Weights of a small mixture-of-experts language model, trained from scratch on English Wikipedia.
Experts: 48 experts in each of 11 layers, 256 SwiGLU neurons an expert, a sigmoid router.
Below are experts of layer 6 (counted from 0) of a mixture-of-experts language model. Rows are named router (the router's row for the expert), down (a neuron's output weights, with its number) and show model dimensions 0-159. Each number is 128 + 32 x the weight over its row's rms, rounded and kept within 0 to 255.
After each expert's rows: "raises" lists some tokens whose logits its average output raises strongly, later layers aside. This comes from a sample of Wikipedia text that the model never trained on.

# expert 17
router [137  45 109  90 103 212 134 144 101 187 170 151 121 140 114 124 155 196 113 138 157 149  86 108  95 122 169 195 142  99 133 135 142 109  94  64 140 175  37 157 180  83 135 105 126 113 155 156  90 121 124 170 158 134 110 133 110  90 190 137 134  92 152 105 167 157 126 155 112 164 181 120 146 126 134 145 173 144  65 108 173 179 144 152 104  93  66 152 131 134 136 101  52 120 160 125 108 156 109 150 142  85  80  69 104 157 192 144  89 125 110 124 148 153 110 119 185  86 136 148 201 112 119  64  76  96 174 106 125 143 153 144 104 146 107 112 154 122 190 113  76 154  93 130 123 118 151 112 169 137 178 107 123 117 140 154 137  64  86 102]
down0 [116 135 156 114  93  93 102  93 127 100 119 150 157 132 190  81 165 180 140  90 127  94 172 130  62 152 119 114 121 178 123 147 103 125 140 154 113 137 128 135 132 116 159 100  94 118 100 133  73 126 102 118 168 167 138  68 166 141 157 105 141 158 111 105 152 152 136  79  93 150 171 125 143 130 154  86 110 138 129 177 114 156 131 177 211 165  89 132 150 117 174  96 109 177 135 178 136  78  35 176 142 125 150 149  75 143 120 183 173 114 142 122 179 105 148 125 155 120 198 132 125 112 153  79 150 117 161 135 162 127 144 138 104 156 115 142 129 108  57 126 102 194  69 150 123 130  74 180 181 106 116 108 125 150 159 218 122 102 120 138]
raises: "s", " of", ",", " and"

# expert 32
router [144  49  82 107 112 182 133 155 159 156 123 146 158  94 139 109 161 185 118 184 148 210 106 103 140 144 169 167 110 109 108 175 172 127  63  52 171 154  48 103 153 119 128 117  89  90 116 127 109 111 149 170 124 132 110 142 143 112 133 139 113 103 121 110 135 166 103  99 145 128 175 110 137  83  93 109 159 161  86 139 134 149 182 177 118  95  88 114 107 153  79 146  38 153 153 116 146 137 157 152 183  96 163  96  94 154 170 150 130  96 130 121 136 133 124 130 121 131 178 123 169 122  85  99  88 132 175 152 150 136 133 150 127 123 133 112 160 155 165  92 110 180 106  92  74 134 137 129 128 130 167  74 151  73 185 152 152  69  91 104]
down0 [136 128 123 140  77 182 135  91 101 133 137 161  97 140 110 133 125 160 109 127 198  68 101 129 108 132 103 138  65 133 110 146  99 135 133 149 149 189 139 123 101 114  99 174 131 138 107  95 112 125 139 156 112 154 157 117 104 115  95 131 115 138 117 128 136 129 117 106 121 179 134 167 159  92 138 124 173  99 149 119 132  88 112 110 171 112 131 116 140  71 121 182 184 115 131 113 156 147 137  80 101 130 100 153 131 150  62 155  83 135 201  99  96 161  89 134  96 112 132 181  96 162 136 178 167 105 135 160 120 140  72 107 120  57 117 159 127 140 109 155 165 200 167 141 189  90  89 139 155 141  86 176 179 130 149  55 166 172 156 126]
raises: "s", ",", " ", " in"

# expert 5
router [137 137  78 114 123 191 156 129 139 100 166 141 145  74 114 135 128 173 141 162 120 150  94 158 119 157 177 188  94 118  91 142 189  79 108   0 159 138  82 135 134  92 133 129  90 119 136 128 108 143  99 128 143 146 144 117 108 138 163 120 131 103 140 123 124 146 107 117 103 116 119 129 147 196  78 116 176 149  79 123 186 168 122 158  99  84  67 139 159 111 125 131  76 116 140 162 105 166 141 164 185 123 165  72 131 174 164 144 115 156 148 115 130  92 136 118 140 100 147  81 168 126 112 107  78 207 188 196 150 131 120 139  86 124 163 145 155 128 146 117  83 181 120 107 129 157 134 174 145 120 137 127 124 112 169 145 156  91 142 144]
down0 [ 56 108 132 124 169 120 114  62 114 109 141 149  95 106 123 119 123 126  88 104 116 115 102 120  57 110  87 157 212 129 111 145 120 148 128 126  95 170 180 108 139 145 136  97 138 109 106 160 168  87 144 152  94 112  89 118 106 110  86 181 101  96 110  94 196  83 156 148 131 118 132 144 138  94 136 131  92 157 110 150 141 130 154 119 143  49  79 111 159 146 139 163 114 133 164 139 143  29 125 142 150 112 140  90  82  70 154 122  84 106 151  69 131  68  99 151 162 107 152 139 140 169 114 125 134 111 177 163 130 117 157 119 177  96  73  98 119 140 101 136 128 104 135 133 129 143 167  98 156  64 168  97 134  87 124 139  87 133  84  80]
raises: "y", "ill", "ent", "ang", "in"

# expert 10
router [179  87  62 129  90 150 139 133 138 125 140 104 154  83 149 115 166 150 135 186 176 205  96  91  90 139 201 163 119  63 161 165 184 116 131  56 161 140  73 148 108 127  78 120 110 128 152  91 132 115 137 146 158 150 104 134 110  99 131 151 130  90 132 125 148 178 131 141 127 123 182  89 148 165 102 110 130 118 146 167 157 159 149 150  77  91  92  97 116 173 127 129  84 133 133 123 119 150 149 150 151  82 100 106 140 137 174 142 153 140 143 127 134 140  81 150 143 124 191 111 201 136 131 122  75 152 147 178 180 126 128  92 133 113 179 107 131 147 162 109  86 199 167  99 125 111 136 154 177 104 169  92 152 135 200 155 101  88 103 127]
down0 [ 25  69 125  62 119 137 143 114 130 149 197 109 108 152  59 130 154 123 124 126 125 155  83 136 109 130 130 156 184 140 112 140  35 121 137 173 153 156 178 128  62 137  98 122 174 125 134 148 150 155  82 184 123 168 111 139  83 141 102 143  60  99 129 137 109  95 165 117  90 112 134 142 208 143 109  70  98 103 170 169  65 114 141 171  91 146 122  56 134 109 111 119 196 149 142 174 138 163 148 147 110 129 116 105 108 165 132 146  83 164 169  63 151 105  93 175 178 162 104 144 140 104 105 130 149  94 119  94 186 148 135 122 113 146 129 135 164 104 117  83 157 103  92 137 121 155 148 117 135  94 140 133  90 135  85 165  80  41 121 121]
raises: "n", "nd", "cho", "ni", "d", "r"

# expert 35
router [131 108  99 122 108 228 122 130 105 184 194 143 135  78 135  84 152 173 102 190 133 123  77  99 125 190 149 219 146 106 171 158 175  88  80  90 128 147 101 113 180 118 100 142 135 104 129 130  63 152 131 126 148 139  59 129 110  97 173 145 135 105 139 125 159 140 142 106 114 144 143 118 135 167 128 169 201 137 164 103 201 133  78 133  74 118  65 136 155 126 127 121  52 134 155 137  94 185 116 140 159  88 154  82  72 135 165 121 122  94 117 122 114  78  78 139 165 145 155  84 255 105 117 115 106 108 135 147 138 192 120 106  94  77 114 161 109 152 116 128  92 177 109 108 135 140 141 185 128  84 105 103 115 114 164 127 130 116  90 141]
down0 [ 93 122 135 119 125  75  79 108 118  65 127 107 107  95 112 189 121 167 117  58 116 134 134  83 104 133 185 171 114 103 133 100  86 123  98 169 194 157 103 134 132 119 178 137  85 177 160 110 166 128 145 166 108 129 114 114 127 143  95 115 188 131 163 166 146 159 101 113 153 168 152 124 128 156 162  93 113 137 150 109 100 111 147  66 138 118  73 166  92 130  89  40 110 108 103 129  69 124 131  81 148 212 128 182 119 179 128  84 102  93 111 121 100 158 179  79 107 159  67 201 112 122  37 128 136 146 126  76 127 124 116 168 174 185 137 139 165  99  96 114 100 134 185  98 116 143 177 170 209 125 158 114 121 117 130 104 102 122 184  82]
raises: "ec", "est", "a", "ar"

# expert 43
router [161  66  92 132  96 160 150 124 118 124 126 112 150  63 116  99  99 126 122 134 153 152 121 147  95 132 124 191 123  83 117 123 190 102 123  45 147 172  99 151 144  59 115 179 103 115  90 138 121 157 127  97 136 144 103 122 174 150 205 160 124  96 160 135 125 206 150  79 138 126 197 124 128 148 118 124 150  93 174 141 143 142 124 123 124 128 131 124 151 134 101 153  85 149 152 139 141 168 150 143 159  54 105  93 123 106 166 105 134  89 132 122 123 103 131 138 187 124 150  92 200 134  98 100  89 187 120 166 108 146 135 109  85 134 129 102 182 154 147 115  85 156 144 111 119 111 137 123 128  82 165  94  76  69 169 166  80  92  87 119]
down0 [149 163 157 103  93 168  85 173 108 146 135  87 129  97 139 134 158 150 141 139 101 119 128 149 141 145 151 132 137  82 178 153  69  76  95  84  86 137 162  24 143 119 174 108 107 110  83 135  97 168  93 157 139 137 133 147 167 140 151 190 129 151 143 100 142 143 161 141 125 155 156 147 133  93 146 145 119  86 143 129 105 121 135 124 167 128 139 162 163 208  78 143 170  82  79 114 145 132  63 177 139 130  74  80 108 139 106  72 107 121 123 164 134  99  93 132 110 127 147 147 140 213 105 195 141  89 171 140 156 141  92 128  84  96 147 170  96 137 120  95 197  98  79 127 116 115 153 131 136 123 188  82 135 127 112 119 119 137 159 152]
raises: "li", "ers", "s", "z"

# expert 28
router [124 111 101  84 115 186 129 107  86 150 160 129 120 110 156 102 133 175 104 196 125 170 125 125  80 133 181 167 189  87 157 127 171  85 116  73 138 133  41 179 183  92 150 125 123 159 166 115 142 148  84 117 184 149 128 126  84 154 197 137 140  82 106 126  98 151 125 102 144 155 167  91 120  94 139 113 162 167 130 130 110 112 104 118 128 108  96 128 193 101 108 153  74 143 139 151 114 175 147 194 156 141 112 112 130 143 227 160 117  66 170 157 119  95  99  99 136 147 183  82 178  87 143  77 101 140 171 141 178 122 178 132 105  94 122 116 124 147 141 103  96 128 118 129  82 126 127 132 166 134 174  87 112   9 158 166 104  85 134 125]
down0 [160  91 145 139 195 121 173 159 184 112 203 143  88 130  92 158  94 158 179 154 193  92 184 130 136 118 118 115 151 126 120  86 186 101 158 166 137  75  95 152 143 143 142 118 145 149 120 129 187 128  88 145 152 152 125 146 166 175 189 152 139 168  88 151 117 112  98 153 117 167 150 111  85  91 168 151 137  85 134 178 171 128 114 148 114 157 146  89  92 160 150 198 146  97 122  83 116 148 105  97 124 113 111  99 123 100 121 118 122 137 156 170 141 161 198  71 141 152 160 140 106 112 146 137 164  91 119 104 129 140 175 138  60  81 110 116 119  89  97 103 135 130 176 140 102 138  77  93 124 121 138 124 141 109 145  64 135 111 115 136]
raises: "el", "en", "o", "er", "ur", "ce"

# expert 40
router [131 101 142 111 112 171 126 109  94 161 144 151 169 101 121 119 125 168 115 150 113 171  69 117 108 161 191 194 151  85 140 151 179  74  94  34 142 133  96 120 173  93 142 128 108 105 109 116 147 183 135  97 188 146 120 109 156 132 131 165 115  75 124 165 121 187  95 125 164 126 159  96 163 177 173  74 125 170  97 139 123 174 122 188 138 139  74 135 119 176  95 166 100 131 185 118 132 135 152  92 174 127 176  91 152 136 175 185 158 102 116 112 111 123  59 126 209  82 149 120 245  90 106  80  97 138 140 128 140 142 123 135 133 128 193 125 150 130 170 133 119 154  94  91  81  85 130 135 127 105 143  75 105 150 133 100 133  66 118 116]
down0 [153  60  79 158 134 141 155 117 234  95 168 131 187 108 107 163 148  56 131  85 101 111  96 133  76 126 116 160 122 131 183 131  98 152 124 152  95  53 139  98 133  94 147 103 133 181 148 145 168 182 166  92 161 105 102 111 159 143 184 119 184 123 106 165  96 108 116 112 144  92 100 186 160 170 132 178  99 143  72 129  99 154 193 147 126 152  88 114  80 113  81 164 117 111 110 104 130 124 108 101 195 110 158 163 131 113 126  98 118 192  95 105 162 136 178 146 140 158  99 142 131 112 130 170 123  49 101 108 201  45 190 178 104  83  95 137 145 134 130 109 184 155  93 101 168 166 189 149 125 185  94 189 148 164 124 112 140  95 121 154]
raises: "d", "us", "la", "l"

# expert 14
router [153  80 122 144  69 189  98 112  98 197 184 144 107 132 150  84 142 194 119 152 109 147  89  97 111 132 150 180 117 101 122 160 189  61  84  53 134  90  87 105 156 118 136 176 109 110 132 159 105 139 130 107 143 141 133 103 112 104 135 130 137  82 144 124 151 144 103 112 160 123 143 128 154  64 113 140 151 137  92 150 197 134 100 139 112 118  95  92 133 130 101 124  80 123 145  78 100 165 131 143 182  93 147 101 113 138 205 113 111 163 139 104 121  92 138 104  98 109 120 103 170  75 140  89  25 151 159 110 115 110 116 116 139 154 163 137 118 181 167 119  98 155 118 144 144 128 150 112 155 161 134  61 144  79 181 119 117 106  92 165]
down0 [129  81 159 154 154 102 113 111 133 145 147  77 131 153 160 139  88 168 162 105 146 198 144  89 104 163 178 126 206 134 178 136 145  96 137 159  79 163  93 117  95  82 116 111 198 104 150 154 135 174  66 162 124 133 112 124 114 176 129  66  70 145 124 176 158 105 197 115 166 162 139 101  96 171 118 155 126 105 135  94  99 171 154 156 129 117  88 126 111 169 148 140 111 138 134 146 149 106 141 134  80 141  88 150 170 151 165 124 158 184 137 162 153  86 161 137 139 110 122 131 152 144 156 142 116 140  83 125 146  86 185 124 115 177 140 162 128 138 134 156 129 153 137 140 159 152 178 128 126 135  55 127 137  91 136  79 107  63  70  89]
raises: "s", "ner", "z", "ter", "it"

# expert 37
router [122  95  75  92 113 167 178 145 100 174 129 113 175 112 145 119 128 154 128 184 129 153 100 138 121 120 182 129 123  92 115 156 158 110  62  55 149 148  16 157 151  74 118 156 147 107 139 160 127  85  97 163 145 155 126 104 122 138 161 163 128 101 130  99 141 150 114 118 134 127 190 111 144  81 105 107 174 190 115 126 160 127 142 145  81  86  65 110 136 149 129 131  72 193 139 126 123 169 198 157 135 132 110 129 101 156 157 147 130 124 139 169 144  98  99 120 146 118 143 149 214  87 144 106  74 182 133 150 176 178 150 142 136 180 135 161 103 141 164 163  62 156 111  90 125  97 142 178 179 125 156  63 156  96 163 163 117  69 112 149]
down0 [135 110  97 133 127 114  94 178 176 135 175 100  90 138 109 118 131 188 134 160 148  79 184 176 123 116  90 185 132 129 133  80 117 125  57 177  80 150  59 145 124 141 140 125 105 172  23 165 146 143 123 121 136 117 125 126 119  98 141 116 155 137  86 142 159  30 175 129 130 152 153 116 148  93 116  91 101 146 109 103 170 171 130 132 102 132  87 136 150 175 107  63 174 117  66 152  88 107 156 139 107 121 127 120  98 116 125  87 125 178 107 111 134 114  98 106  40 120 149 103 151 105  92 114 118  98  91 105 147  95 143 108 152  85 152 154 144 105 109 143  85  85 143  95 106  83 129 108 156 123  64  46 153 145  94 102 102 155  83 131]
raises: "|", "===", "==", "====", "A"